Experts of a small language model: a variant of Adam for the experts.
Below are experts of layer 3 (counted from 0) of a mixture-of-experts language model. Rows are named router (the router's row for the expert), gate (a neuron's input weights, with its number), up (a neuron's input weights, with its number), down (a neuron's output weights, with its number) and show model dimensions 0-63. Each number is 128 + 24 x the weight over its row's rms, rounded and kept within 0 to 255.
Before each expert's rows: a language model's description of what the expert responds to. This comes from a sample of Wikipedia text that the model never trained on.

# expert 10
Description: Opening quotation marks and subject pronouns starting reported speech or clauses, such as said, "I; they; he; plus the piece y in Strateg-y, st-y-le.
router [119 121 117 121 156 166 126 156 142 152 161 111 137 152 161 135 132 146 117 157 101 136 164 150 133  94 111 104 104 132 133 109 144 121 161 136 119 104 133 128 102 161 122 116 138 180 135 136  95 156 106 139  91 117 192 150  99 108 107 100  84 137 160 146]
gate0 [135 113 139 146 106  87 136 164 154 143 136 164 136 167 100 144 138 109 106 151 152 108 140 116 133  98 171 109 141 100  98 160 175 110 131 125 123 155 157 140 119 153  99 115 151 177 110 155 102 141 125 103 178 120 118 150  63 141 104 127 196 171 116 140]
up0 [132 132 136  79 165 151 118  70  79 134 112  98 133 103 132 112 139 163 151 110 118 161 116 154 147 155 104 133 106 162 157 111  88 126 106 136 149 118  89 120 129 115 166 140 120  84 145 117 139 137 130 171  96 126 136  98 152 134 179 125 120 107 121  86]
down0 [157 107 142 116 113 112  87 119 118  97 129 176 134 150 119 138 151 118 128 133 132 105 155 159 142 114 140 116 116 157 134 120 167 125 107 156 140 121 139 161 163 115  94 140 138 124 125 135  95 133 128 115 117 112 119  97 120 162 121 123 161 125 114 159]
gate1 [116 126 111 182 121 102 136 152  86  92 133  94 103  79 141 124 120 135 102  92 118 167 133 135 150  85 119 137  88 139 126  83 142  97 186 110 136 116 116  87 127 162 121 134 101 155 122 116 139 172 143 112  83 150 112 135  95 146 121  99 136 122 123 111]
up1 [107 146 139 109 121  95 118 117 152 159 113 117 136 106 129 118 109 137 134 132 112 210  96 128 118 182 148 127 109 119 129 143 149 166 112 111 122 110 178 114 111 112  82 113 141  72 146 144 117 137 118 121 148 151  94 144 111 139 148 141 138 148 126 126]
down1 [142 150 135 123 104 128 117 171 101 132 135 149 157 155  94 105 140 167 133 160 123  78 142 112 133 150 103 167 124 107 148 161 112 131 144 121 115 102 115 131 154 138 136 121 141 180 136 144 144 120 122 144 126 124 174 159 142 120 161 128 109 149 138 132]
gate2 [122 181  99 101 124  84 164 109 164 119 117  98 125  89 129 147 116 134 117 117  91 141 149 109 120 128 102 166 122 128 114 106 117 113 120 153 144 135 145 132 161 101 126  94 157 111 175 142 100 165 173 119 136 158 178 110 151 151 131 152 131 146 153 144]
up2 [144 198 115  96 108 107 158 128 123 142  85 109 150 122 112 149 141 116 136 131 103 104 151 150 130 167  83 139 119 111 110  93 128 119 132 152 148 127 143 132 203 132 133 123 124 130 148 147 131 158 156 135 118 146 167 128 124 163 146 145 141 169 183 150]
down2 [119 143 136 128 147 156 114 118  95 139 160 129 160 145 112  85 102 115 154 160 120 153  81 112 119 108 142 171  93 116  90 141 131 178 134 155 170  89 132  94 151 156 125 136 107 116 197 134 130 116 100 130  86 143 150  86 135 131  84 189 108 121 130 132]
gate3 [137  96 131 130 136 138 145 168 129 103 160 124 146 147 163 121 137  88 110 106 127 111 121 129 169 120 159 116  72  89 122 136 143 152 146 138 106  96  85 128 133 191 169 155 129  79 142 166 145 144 136 115 109 162 148 116  98 138 126 118 176 134 136 101]
up3 [146 109 157 153 138 148 149 188 152 115 167 135 143 164 153 106 132 115 108  86 133  95  97 121 166 125 154 130  78 104 147 126 135 136 138 138  74  78 110  94 126 162 132 130 137  80 149 157 139 149 133 101 122 179 146 119 111 150 122  90 153 176 124 111]
down3 [110 104 114 123 106 153 153 142  90  54  79 148  95 100 117  91  97 126 146 159 115 134 128 125 133 116 124 165 117 133 117 135 128 162 154 101  66 117 142 122 137 155 139 165 106  84 106  87 141 112 106  91 128 160 130 150 116 148 107 128 127 108  99 169]

# expert 44
Description: Quantity, degree and ranking words such as more, most, both, either, first, best, not, number; also infobox labels like Member, Preceded.
router [103 184 119 131 154 150 106 151 127 159 155 117 137 160 107 135 146 167 118 129 108 156 135 152 132 125 128 139 135 132 124 125 157 137 137  97 174 110 172 130 109 148 132 107 157 153 157 162 152 150  95 149 169 137 132 109 106  96  99  98  79 105 161 143]
gate0 [140 140 129 166 123 145 137 117 153 112 137 101 101 110 126 135 110 108 109 121 125 130 130 121 106 136 121 144 165 119  99 156 132 152  84 113 119  65 176 107 118 108  78  50 114  98 133 103 123 128 138 112 133 157  99 122 106 118 141 140 112 136 151 121]
up0 [159 116 142 149 148  98 140 123 190 154 143 145 129 137 168  96 123 139 110 112 151 116 172 156 149 108 124 131 165 100 111 164 122 176 111 156 125 108  89 149 103 128  90  96 122  90 148 120 110 127 180 140 157 142 125 119 133 125 116 105 156 136 126  98]
down0 [102 146 158 154 133 154  97 142  86  79 124 118 104 155 104  83 121 116 128 131  97 156  95 127 102 129  95 157 146 125 116 160 120 147 118 110 121 118 113 107 154 189 125  95 111 116 115  85 116 109 110 141 129  79 124 148 117 109 140 149 114 134 181 146]
gate1 [138 109 137 133 100 125 120 128 137 107 111  94 127 163 139 143  71 151 126 125 115 126 124 128 146 114 122 150 124 115  91 133 107 120 116 160 107 102  85 116 158 119 155  90 164 116 138 136 114 106 110 137 183 121 108 111 163 163 125 103 117 146 149 114]
up1 [ 94 137 140 148 117  75 144 127  41 114 134 128 125 166 102 134 130 100 111 132 105 118 153 162 115 137 125 139 148 141 132 144 167 116  82 111  81 138 126 103 117 191 145 130 134 124 155 138 145 185  79 147 111 129 127 135 123 110 108 112 129 113 103 142]
down1 [103 136 109 144 148 159 152  99 135 138 137 120 127 152 137 132 127 102 128 146 129 116  97 119 114 147 125 140 125 101 117 142 120 116 115 156 120 145  97 117 147 129 145 142 129 146 126 130 165 138 120 143  83  99 137 138 115 132 161 116 207  82 107 132]
gate2 [112 142 161  82 108 146 181 146 118 136 178 112 123 132 113 157 106 158 164 103 109 141 127 162 136 108 123 115 103 104  99 135 128 101 139 131 156 141 132 202 136 127 118 105 115 103 131  85 145 134 105 112 151 143 109 102  83  68 142 118 128 140 126 103]
up2 [114 118 102 122  90 146 119  75 146  90 107 135 148 123  92 138 160 126 129 113 166 121 119 130 136 101 137 136 197 146 118  74 127 149 118 160 147 143 139 115  93 135 129 102 125 163 146 153 121 110 159 118 103 105  98 146 142 187 160 105  78 107 107 155]
down2 [136 114 129 101 184 153 111 136 183 106 132 154 144 128 113 160 141 117 150 134 129 134 155 125 136 113 159  90 141 150 103 126 157 148 110 112 127 164  69  82 148 102  86 101 144  97 146 116 118 160 116 173 137 119  70 127 120 130 155 111 145 155 138 148]
gate3 [111 145 118 143  87 149 155 113 166 128 134 144 129 127 122 138 187 200 136 113 115  89 122 182 126 198 131 138 119 161 129 108 127 120 100 190 145 109 126 189 154 108 114 124 164 111 140 135 131 113 115 176 125 129 102 163 117 105 156 129 136 111 142 130]
up3 [101 153 100 152 110 169 175 157 136 140 156 158 134 159 113 123 171 192 128  91  92 112 125 179 108 149 157 128  90 125 121  99 130 128 126 135 125 114 153 187 157 121 110 108 160 106 119 106 130 119 116 177 112 117 113 115 115 119 143 126 145  95 146 130]
down3 [126 147 105 118 144  87 151 123 142 131 114 137 145 133 112 132 130 122 126 105 133 138 135 116  89 139 131 130 132 149  88  90 142 111 120  85 177 121 100 147 106 133  90 124 109 159  91  82 111 155 138 135 109 138 127 176 149 155 103 167 166 132 133 129]

# expert 27
Description: Word-internal pieces like al, ol, il, ar following a first consonant, as in inv-al-uable, V-ol-kswagen, vol-canic, Kar-velas.
router [117 140 130 106 151 126 101 162 144 134 111 115 129 124 132 135 148 160  99 125  97 130 193 119 111  95  77 111  97 180 155 128 129 121 144 141 135 121  73 136 114 156 158 116 132 136 135 156  89 152  90 140 100 143 154 151 148 120 105 127 123 132 139 136]
gate1 [139 128 132 144 132 131 162 146 139  87 133 150 139 123 126 134 123 137 127 128 127 192 112 107 143 133 106  90 107 120 128 117  98 159 116 128 138 130 222 166 123 133 139 147 109 152 161  82 146 137 102 146 146 137 109  95 176 130 137 134 134  88 133 146]
up1 [130 139 142 117 132 141 103 126 147 123 110  98 141 126 103 135 164 110 124 150 149  84 142 152  88 130 133 163 130 153 124 175 167 135 160 139 120 134  88 107 110 163 127 108 169 122 128 173 139 113 151 118 136 128 154 118 101 149 162 117  95 152 132 116]
down1 [162 108 112 157 115  94 133 138 127 154 136 119 112 107 104 156  90 166 166 132  91 174 126 144 117 147 112 143 160 119 106  66 124  95  72 115 116 141 124 141 162 146 162 138 149 168 140 107 137 141 128 127 102 132 125  98  86 127 125 152 141 100 105 140]
gate2 [122 127 103 161  76 108 153 127 134 101 117 127 103  98  91 141  99 116 114 126  76 111 149  86 145 129 142  99 160 149 134 106  99 139 106 107  99 147 143  97 109 107 118 158 136 183 176 141 106 150 130 150 115 176 143 144 157 128 144 147 155 127 124 134]
up2 [143 104 115 112 137 148 127 143 123 178 124 140 135 165 147  98 171 128 106 120 156 141 115 129 144 113 110 163 136 132 144 137 107 124 128 139  95  91 126 175 108 186 147 126 109 122 105  86 170 136 142 116 146  99 119 106 112 136 124 158 126 162 117 106]
down2 [ 98 103 153 134  86 118 136 103 139 108 172 141  98 185 128  99 132 168 113 148 115 169 156 134 137 112 152 131 140 128 116 137  93 139 140 128 160 173 118 150  93 110 107 150 144 148 163 167 132 156 117 153 155 138 112 121 118 117 112 146 119 149 129 132]
gate3 [132 118 136 107 126 129 130 113 150 114 156 148 153 142 133 157 108 175 144 100 161 125 139 125 155 123 106 150 116 152 135 141 132 120 115  94 117  96 172  93 167 100 135 159 115 134 177 139 115 130 165 113 113 138 131 127 160 121 131 136  95 117 150 101]
up3 [135 147 148 140 132 113 104 178 113 138  86  92 100 133 130 110 142 119 119 155  98 122 140 138 132 134 174 100 126  83 127 149 145 143 156 168 159 158 114 129 118 154 154 112 166 121  69 117 111 132  92 135 155 112  92  93 114 102 129  90 185 134 128 147]
down3 [106 136 140 112 152 107 119 186 104 138 116 120 143 129  82 173  97 164 137 103 138 152 146 109  87 131 118 137 139 105  93 134 128 149 156  81 133 125 137 159 138 128  92 118  91 121 112 107 111 117 133 162 163  96  67 108 109 139  92  99 132 135 102 150]
gate4 [164 135 126 131 153 121 126 153 172 136 117 144  91 117 143  91 103 114 121  64 115 148 112 144 121 127 161 157 138  94 114 140 108 151 134 118 127 100 111 123 123 116 187 124  99 110  99  92 144  97 144 161 123 120 124 142 155 124 111 125 126 151 153 122]
up4 [ 65  96 131  94  79 103 137 112  86 150 134 118 135 131 132 110 118 138 117 158  86 113 160 105 101 178 112 139 128 129 132  89 156 151  98 132 151 144 153 123 112 140 149 154 130 124 160 140  84 113  91 104 146 144 122  97 125 164 151 148 115 141  82 149]
down4 [105 146 113 149 133 137 125 116 121 144  82 152 125 151 114 136 147 128 121 119 133 126 116 127  98 127 116 119 104 135 138  96 135 145 151 125  83 153 146 126 107  83 128 120 134 110 140 148 118 106 146 165 127 119 199 164  77 165 142  66 153 117 147  84]

# expert 14
Description: Line breaks ending lines of structured lists, infoboxes and football career records; also "(aged", "_{" subscripts and coordinate marks.
router [129 126 117 123 133 169 130 180 163 132 144  88 133 129 145 118 145 156  96 163 104 123 120 132 108  99 119 109  96 152 133 119 173 161 136 118 132 125 111 156  80 146 138 118 160 143 164 136 125 145 102 146 132 124 118 147 117 117 115 109  96 105 172 154]
gate3 [146  93  91 102  89 131 140 169 145  90 119 128 107 138 116 129 156 133 144 118 132  93 184 117  95 127 101 130 121 108  92 128 141 104 116  87 102 109 153 102  85 113 139 142 118 108 147 132 126 158  96 144 101 125 128 158  79 115 146 140 121 132 117 123]
up3 [150 115  88 130 112 141 146 180 148 129 106 124 111 160 124 134 153 117 153 109 108 107 193 126 110 132  73 125 111 104 133 158 156 119 157 110  87 101 153 126  88 113 142 129 109 105 159 124 106 150  99 140  90 140 150 156  89 119 175 150 110 121 119 123]
down3 [143 121 131 108 149 114  92  73 140 171 137 119 125 145 135  91 140  97 158 133  91 149 141 125 116 145 137 157 136 121 113  94 131 138 143 107  97 117 130 121 154 100 146 113 129 144 120 111 104 189 139 109  95 110 147 165 109 133 113 133 101 113 105 123]
gate4 [112 129 112 156 142 104 112 132 106 137 125 159 100 113  84 138 112 115 139 119 182 149 100 138 109 169 119 136 160  99 137 147 147 165 139 106 138 154 125  64 136 134 161 125 160 117 139 109  87 118 105  86 152 113 122 111 163 144 106 129  85 149 143 136]
up4 [133 145 120 151 167 146 139 136  72 152 103 144 121 113 110 106 104 161 149  54 157 168 114 149 104 136 113 120 131  86 132 163 168 162 131 102 130 144 144  91 135 136 135 109 177 165 114 145  73 125 128 125 146 134 117 164 179 138 117 131  97 133 119 129]
down4 [136 135 118 101 136 122  53 122 115 111 105 135 143 115 135 154 120 113 103 124 140 142 110 117 112 149 122  99 124 148 145  99  97 143 129 131 111 161  78  95 110 139 134 108 158 131 145 118 151 122  95  96 146 129 135 108 141 146  95 123  83 130 106 113]
gate5 [112 140 125 113 118 116 136 134 127 135 126 110 146 127 125 144 120 120  74 129 150 141 116  96 111 129 147 132  75 139 133 136 124 132 122 145 130  69 157 144 149 105 158  97 161 118 120 157 129 184 108 132 122 132 132 126 149 160 129 113 106  78 137 117]
up5 [119 151 132 126 128 110 133 157 125 121 132 108 155 135 135 139  97  94  80 106 145 142  90  96  95 104 152 136  65 132 122 129 123 115  95 108 119  55 144 144 139 122 175 124 160 109 135 157 118 178 104 123 138 137 148 121 140 137 125 119 110  89 127 130]
down5 [120 156 135 149 120 128 157 124 114 125 140 131 146 127 148 139 153  66 149 134 167 119 142 157 130 144 152 114 128  96  98 164 153 132 100 141 123 132 157 114 138 173 139 116 146 136  96  89 145 119 177  95 149 132 178 103  69 141  85 130  90 123 108 118]
gate6 [117 143 112 161 129  91 169 143 100 119 112 136 114 153 158 161 138 148  78 160 113 143 125  87 132 157 118  95 136 133 147 137 101 114 144 120 167 108 109 106 112 135 118 112  85 146 174 106  84 112 113 149 149 139  98 136 150 132 152 125 164 107 119 130]
up6 [ 88 139 113 174 146  91 123 118 122 140 111 126 118 173 144 156 158 142  88 149  84 131 114  95 142 139 112  75 128 124 135 161  97 110 137 117 182 117 114 142  93 123 155 122 105 110 142 145  86 109 101 131 139 150  87 139 151 136 133 129 145 137 140 140]
down6 [ 96 119 153 122 139  94 150 117  98  87 151 116  91 128 129 131 119 115 152  97 129  90 130 135 104 103 165 161 151 149 160 134 108 145 136 132 132 158 146  89 109 125 135 127 137 125 159 134  70 146 148 123 102 129  93 140 109 101 131 104 172  86  88 136]

# expert 5
Description: Raw UTF-8 bytes and pieces inside non-English or accented names and scripts, such as é, Îrstea, Greek and Japanese, Mc.
router [109 154 121 188 183 151 117 183 147 112 151 142 135 139 167 139 117 145 103 113 108 159 144 142 102  93  88  89 112 175 125 116 147 162 139 151 144 105 121 138 114 127 172 131  87 168 125 123 115 124 106 151 120 142 129 132 157 122 126  93  96  78 142 158]
gate0 [164 120 158 156  90 161  85 106 175 170 125  79  80 130 117 132  91 130 114 114 134 127 139 122 175 154 108  81 109 148 164 133 144 152 137 115 120 152 138 102  98 160 117 155 128 153 139 135 141 122 110 125 114 111 162  88 103 124 100  89 169 134 111 128]
up0 [ 74 128  91 110 150  98 160 132  75  80 131 123 159 146 101  97 134 157 151 116 121 150 145 128  57  94 141 138 168 100 107 161 115 126 126 141 142 113 141 148 160 122 145 123 134 101 123 123 126 132 141 109 132 106 113 168 158 145 166 156  63 114 128 157]
down0 [107 171 107  97 139  98 138 151 116 112 153 125 116 110  77 166 128 130 155 130 160 109 108 160 126  98  97 124 141 158 144 135 126 138 109 123 147 115 125 135 128 114 146 112  93  92 156  92 148 131 168 183  93 106 122 102 133 115 107 135 114 150 130 120]
gate1 [146 124 147 161 112 172 113 149 153 145  96 134 136 113 117 133 120 148 129 137 116  84 133 127 157 117 137 138 129 125  87 116 168 121 105  99 112 132 114 133  99 119 151 144  84 114 160 111 143 132  90 150 133 156 115 141 116  58 110 148 111  81 129 164]
up1 [125 148 110  86 127  77 129 131  95 129 155 100 111 153 106 120 133 126 129 138 131 147 109 137 138 149 100 130 122 132 148 145 111 136 167 153 145 121 134 126 160 146  84 113 164 145 117 147 109 116 173 119 126  93 173  89 151 173 158 133 132 188 122 103]
down1 [153 151  97 118 146  90 171  89 116  91 147 154 135 127  99 121 135 115 136 123 163 127 136 155 116 163 125 134 107 154 113 137 141 142 114 146 162 114 144  88 115 142 131 114 139 112 124  94 142 148 131 128 103 120 116 122 112 120 134 139 120 134 126 122]
gate2 [155 158 118 154 105 155 169 135 117 109 120 114 108 153 119 158 113 146 158  98 137 141 113 102 140 145 115 144 103 159  91 138 158 130 122 141 126 125 102 148 165 152 135 121 149 167 148  77 134 113 151 111 119 151 110 136 148 145 163 145 145 131 122 140]
up2 [111 131 156  89 112  70 117 115 126 127  77 105 110 105 131 163 131 135 118 147 138  94 167 123 134  72 156 126 156 122 138 140 119 140 153 136  99 129 123 138  78 119 148 128 100 147 121 138 126 134 107 122 104  84 148 146 141  39 118 116 111 120 175 142]
down2 [113  74 103 140  95 143 132 100 126 129 182 137 120 100 107 135 154 137 141 123 124  91  98 186 109 133 145 146 170 121 132 115 119 106 138 127 123 107 136  98 163 157 130 143 112 121 143 161 131 131 119 107  95 102 143 137 128 136 143 129 186 120 142 131]
gate3 [113  47  86 123 156 139 109 111 104 132 123 132 130  93  82 122 138 124 157 111 128 142 125 142 118  92 150 118  85 130 188  91 181 135 115 124 153 171 114 155 147 116 138 116 119 143 135 107 144 111 146  84 152 104 106 153 150 129  89 143 144 165  71 116]
up3 [161 126 182 113 112 153 126 144 144 138 174 160 121 150 135  94 128 166 120 163 157 142 143 143 128 105 124 136 148 109 104 149 102 110 133 139 103  70 140 115 166 146 112 110 113 112 131 139  98 133 101 141  97 107 156 128 124 104 136 117 137 132 154 148]
down3 [158 132 120 140  69 129 107 135 122  93 139 133 135  81 164 123 119 124 133 159 102 117 127  96 117 130 126  93 166  84 136 102 131 139 132 139 121 111 101 167  95 136 153  93 126  88  99 127 140 115 142 121 157 122 117 131 126 166 136  98 139 130  87 122]

# expert 1
Description: Middle pieces of personal and place names, often in tables, such as Gadek, Kliebard, Khiev, plus color and place words like Black, Red, York.
router [140 107 115 133 145 157 103 149 156 123 134 148 159 177  98 128 153 154 119 144 114 142 148 130 129  99 115 141  85 147 135 112 141 133 139 138 136  98 164 149 102 177 178 128 150 147 154 126 103 142  81 123 134 123 138 132 110 121 119  98 129 138 146 152]
gate3 [135 153 161 121 136 158 154 144 121 142  86 140 120 171 117 129 148 177 104 121 155 145 109 129 144 119 128 143 126 138 103  67  91 120 104 129 125 115 155 139 122 136 133 127 143 124 156 142 131 124 115 109 110 129 123 131 129 141 146 118 130 140 133  90]
up3 [131 108 123 151  95 129 119  90 177 113 111 130 124 113 148 122 140 130 111 145  83 152 105 118 100 129 132 111 123 163 134 180 116 134 136 116 137 137 119 137 116 109 141 177 101 133  76 148 108 103 113 150 111 128 181 144 186  97 114 161 124 118 150 158]
down3 [162 168 123  97  93 120 123 119 109  88 137 103 173 145 124 194 161 122 146 146 190 158 122 137 131 112 132 140 142 130 124 118 118 134 144  98  98 137 152 124 154 153 125 118 150 128 149 169 142 118 175  97 112 148 124 133 111  89 114 157 165 130 139 138]
gate4 [123 124  88 104 142 110  73 111 119 108 153 128 101 100  84 100 113 124 120 164 155 144 109 113 124 188 122 135 122 141  93 105 122 135 119 132 111 158 181 100 159 142 171 129 136  95 116  98 159 112 136 121  90 136 160 150 147 133  91 133 120 108 129 126]
up4 [156  83 144 170 130 163 147 148 111 104 161 123 144 148 102 105  98 132 147  95 129 103  99 106 161 145 124 121 173 118 125 123 192  89 108 108 138 142 125 163 164 119 153 130  71 172  77 128 169 110 170  96 146 144 130 119 151 143 128 152 113 116 165 158]
down4 [115 120 151  88 128  89 145 110 111 138 153 106 180 158  92 114  78 150 108 120 125 133 152 122 171 118 136 120  45  97 156 112 114 116 133 132 123 136  95  65 137 103 116 165 100 104 165 152 118 133 118 118 114  89 143 103 138 126 112 133 107 141 152 117]
gate5 [102 133 128 118 103  98 119 126 177  99 120 163 143 141 148 134 131 100 129  78 143  91 100 126 123 147 134 123 123 143 142 170 131 162  80 124 110 128 113 101 130 113 127 120 114 151 146 163 140 157  85 139 169 124 161 196 162 167 103 125 112 159  69  93]
up5 [123 122 170 143 137 107 115 158 151 104 113 133 155 116 107 156 124  89 106  68 126  91 117 131 140 161 123 152 123 106 152 160 132 140 111 104  96 118  89 111 126 123 123 168 129 149 179 153 134 134 115 151 134 120 127 163 129 144 129 115 102 156 106  97]
down5 [116 115 127 144 146 103 134  94 127 145 144 121 127 137 119 122 123 158 149 167 119 138 153 125 100 138 134 152 111 125 127 107  96 139 120 120 126 124 129 112 142 132 123 100 117 104 120 129 140 100 139 104 108 131 135 125 120  97 149 123 134  86 148 136]
gate6 [108  92 156 131 131 126 174 145 124  75 137 113  94 191 121 150 122 123 113 138  50 103 143 121  93  82 115 148 135 122 139 101  78 136 145 120  99 145  89  87 181 131 151 117 137 116 102 116 150  98 105 111 119 116 138 130 128 102 139 103 157 117 109 132]
up6 [138 159  87 131 136 145 116 119 135 174 162 106 153  80 149  96 124 133 115 125 195 149 120 110 145 193 131 110 119 135 121 145 150  97 124 178 159 134 142 154  72 119 131 141 117 122 152 160 110 147 146 119 146 116 110  94 116 140 103 125 102 137 154 121]
down6 [160 132 114 116 137 182 108 166  77 121 146 126 122 138 110 139 127  91 115 125 121 144  98 109 125 151 126 125  95  95 123 125 123 134 136 118 155 140 136 121 137 108  92 175 181 112 104 115 132 139 123 127 155 174 166 128 145 106 150 120 145 116 120 152]

# expert 29
Description: Paragraph-break newlines and function words beginning clauses, like that, which, it, also, plus adverbs such as eventually, officially.
router [143 155  99 147 164 164  97 167 133 167 163 107 166 137 141 119 138 152 109 164 126 134 137 134 104 113 102 103 118 159 126 140 154 123 147 141 152 126 148 138  80 150 142 120 145 142 139 115 127 139 102 132 125 139 166 124 137 116 115 103 118  92 190 163]
gate3 [112 139 109 110 161 136 134 119 102 136 116 164 160 145 132 118 112 147 167 117 149 125 176 112 124 106 115 136 171 135 107 115 110 123 138  76 129 139 113 139 106 110 148 125 149 180 132 145 106 157 129 143 140 144  68 158 126 131 128 159 130 130 183 104]
up3 [129 144  83 110 128 112 165  90  98 150 123 136 110 132 150 114 123 111 135 100 149 102 105 110 100 155 129 135 156  71 118 107 113 133 108  85 146 145 113 127 141  93 142 111 139 142 128 151 141  97 140 140 163 119  89 133  95 171 111 136 106 135 151  97]
down3 [141 134 156 125 138 135 130 122 142 130 125 146  91  92 144 104 143 146 126 143 152 100 138 110  89 156  95 129 130 133 140 166 142 165  80 134 158 103 118 158 166 129 131 123 101 131 151 110 152 160 172  82 151 127 147 128 129 140 148  97 122  96 125 152]
gate4 [ 87 138 175 166 137 127 137 116 176 153 141 121  87 115 109 161 130 107 166 116 150 151 184 167 151 146 113 136 125 126 113 134 152 155 163 131 128 117 122 146 159  95 121 108 115 123 124 133 164 140 122 147 137 114 144 144 136  89 104 141 144 158 151 169]
up4 [140 112 153 148 117  73 142 115 134 165 122 123 106 146 138 156 142 126 160 112 145 176 148 159 173 115 107 146 102 127 119 110 149 151 131 138 147 145 117 139  97 129 163  48 162 115 147 147 120 129 112 100  97 148 148 109 131 117 141 126 133 143 136 143]
down4 [125 175 140 132 156 157  77 141 132 149 106 116  86 142 159 118  77 121 145 101 152  94 103 110 134 158 114  74 149 136 123 130 123 148 154 115 160 121 129 163 149  98 133 136 104 151 103 144 150 164 120 152 129 142 142 134 141  88 148 124  71 150 146 139]
gate5 [135 165 128 161 140  91 101 104 121 131 143 176 159 118 146 106  77  69 106 165  78 154 119 129  77 116 128 127 141 118 119  91 147 155 185 112 157 140  80 171 162 151 133 130 161 131  87 168 136 115 109 132 121 100 140 113 101 138 126 145 128 161 100 118]
up5 [132 187 128 154 114  89 112 104 105 171 130 175 139 127 126 111  80  99 105 141 112 126  97 116  86 104 156 125 155 123 110 112 135 144 136 146 124 149  80 159 127 149 136 127 178 119  81 134 142 104 120 128 136 103 150 133 137 150 160 142 125 170 124 125]
down5 [157 128 131 138  54 126 111 179  94 158 119 136 127 125  92 113 116 137 133  88 152 148  82 140 130 136 113 126 118 108 107 109 110 113 154 142 143 123 100 147  99 108 166 132 123 150 129 111  93 111 162  92 134 121 133 119 127  87 117 136 104 105 142 160]
gate6 [127 134 105 155 100 155  83 165 154 132 138 122 166 148 116 126 128 118 143 158 141 153 170 146 143 143 127 114 141 121 111 160 108 117 137 110 119 107  93 153 135 112 144 154  79 136 140 109 108 154 115 130 152 140 141 106 178 146 134 110 135 130  96 116]
up6 [ 97 100 123 124 134  53 122 130 135 130 143  92 130 128 145 105 127 127 110 114 142 131 146 126 132 118 123 110 102 129 137 140 167 116 133 127  99 142 127  85 113 133 123  73 106 134 101 132 140 137 133 145 113  86 168 131  99 131  91 126 110 166 134 115]
down6 [ 91 156 116 140 154 133 144  95 102 141 126 107 178 119 116 125 162 127 148 109 122 102 126 157 155 170 148 122 177 123 128 132  98 133 121 130 177 148 151 133 132 147 176 129 120 133 145 158 166 147 134 121 155 105 102 178 132 140 130 129 106 139  76 155]

# expert 47
Description: Consonant-heavy word pieces inside European and other foreign surnames and places, like Füll-k-rug, Ž-l-ogar, Ol-sen, Bra-ch-ionus.
router [108 118 108 120 147 121 138 120 116 144 147 129 203 154 133 120 149 126  94 138 118 149 145 143 103 121 106 131 125 163 151 133 136 151 140 142 121  85 119 138 108 151 146 120 151 154 168 152 118 138  72 138 133 143 184 146 117 104 105 106 108 119 150 154]
gate0 [150 119 125 156 169 157 111 114 110  85 176 134 137 136 138  98 129  86 139 128 167 127 117 155 165 141  96 142 101  86 120  97 127 160 129 150 115  55 152 135 128 141 152 121 142 136 120  91 134 111 161 153 120 134 177 140 168 135  98  83 139  83 145 155]
up0 [ 76  85 126 121  92 124 163 140 164 120 115 126 139 140 113 148 120 103 120 124 105 124 173 183 129 180 164 163 131 128 156 147 139  78 144 100 151 164 115 119 134 131 127 131 125 148 165 179 128 104  61 105 123 123 133 117 114 121 173 178 103 103 135 148]
down0 [161 140  80 153 130 122 126 133 132  99 108 114 145  92 151 104 157 125 157 126 110 102 191 172 123 141 131 128  95 106 129 105 131 130 149 150  52 126 126 184 117 120 132 111  94 151 147  85 170  92 140 145 137  84  97 137  84 100  92 133 154 122 109 141]
gate1 [147 118 154 117 110 119 138 119 103  98 123 154 123 122 167 117 139 111 170  79 135 128 110 152 137  98 133 136 127  79 111 196 132 147 120 145 133 124 149 145  92 129 130 122 165 126 160 130 115 135 143 172 151 143 167 121 101 121 142  97 126  97  95 151]
up1 [107 154 128 143 128 114 129 151 150 124  96 164 127 107  76 105  80 126  93 159 139 181 120  81 145 162 133 138 100 131 104  87 117 131 121 103 101 112 121 127 111 126  99 120  86 121  91 171 138 109 126 109 108  99 118 116 130 123  95 135 101 167 127 129]
down1 [170 145 120 102 143  92 132 155 111 129 130 133 132 126  61 135 161 162 109 110  97  99 155 127 150  99 139 125 146 171 131 151  96 144  88 200 104 128 135 152 112 138 101 117 128 111 100 170 182 123 110 147 137 104 112 130 124 103 163 152 109 140 158 124]
gate2 [126 116 113 155  90 138 101 164 178 123 144 130 164 116  94 138 130 168 118 161 145 135 136 116 110 142 142 165 145 110 105 138  85 160 119 145 115 132 182 131 141  93 132 125 117 113 141 178 145 129 113 143 104 134  98 127 150 120 140 152 133 152 106 126]
up2 [133 151 135 106 159 112 117  79 132 140 117 137  68 153 135 129 133  62  91 130 131 110 101 179 167 137 103 124 132 155 166  94 113 117 106 135 196 109 114 115 126 143 126 106 124 108 135  96 102 128 129 137 193  93 126 134 150 126  81 151 121 115 104 135]
down2 [100 132 136 159 137 154 103 133  97 105 122 139 185 122 116 167 165 149  87 157 147 145 113 151 128 116 133 122 108 155 106  99 118  98 116 167 144 174 150 124 128 125 144 138 120 115 120  76 174 147 132 133 128 112 112 127 107 120 131  75 142 117 159 167]
gate3 [128 132 115  92 126 143 131 114 118 152 131 126 152 144 150 141 158 177 175 201 126 112 112 143  99 119 136 110 114 155 112 156 127 142 102 133 124 109 135 131 110 180 120 159 108 101 120 141  80  84 139 150 152 101 128 140  87 129  96 100 121 125 142 125]
up3 [128 122 152 140 148 109 133 131 133  90 142 134 105 109  90  99  99  91  88 105 159 149 147 143 175 116 102 145 101  87 118 103 116 114 148 131 154 152 137 146 153  98 134  86 150 170 130 132 183 159 130 135  88 170 143 102 139 115 148 140 143 134 102 146]
down3 [131 121 104 136  77 154 121 122 128 127 121 152 135 152 142 159 117 175 159 123 135 122 130 120 108 109 164 173 126 145 115 115 152 143 174 179 156 137 151 123 160 140  96 128 139 118 121 138 125 155 156 127 142 184  98 128 116 130 103 154 157 119 129 156]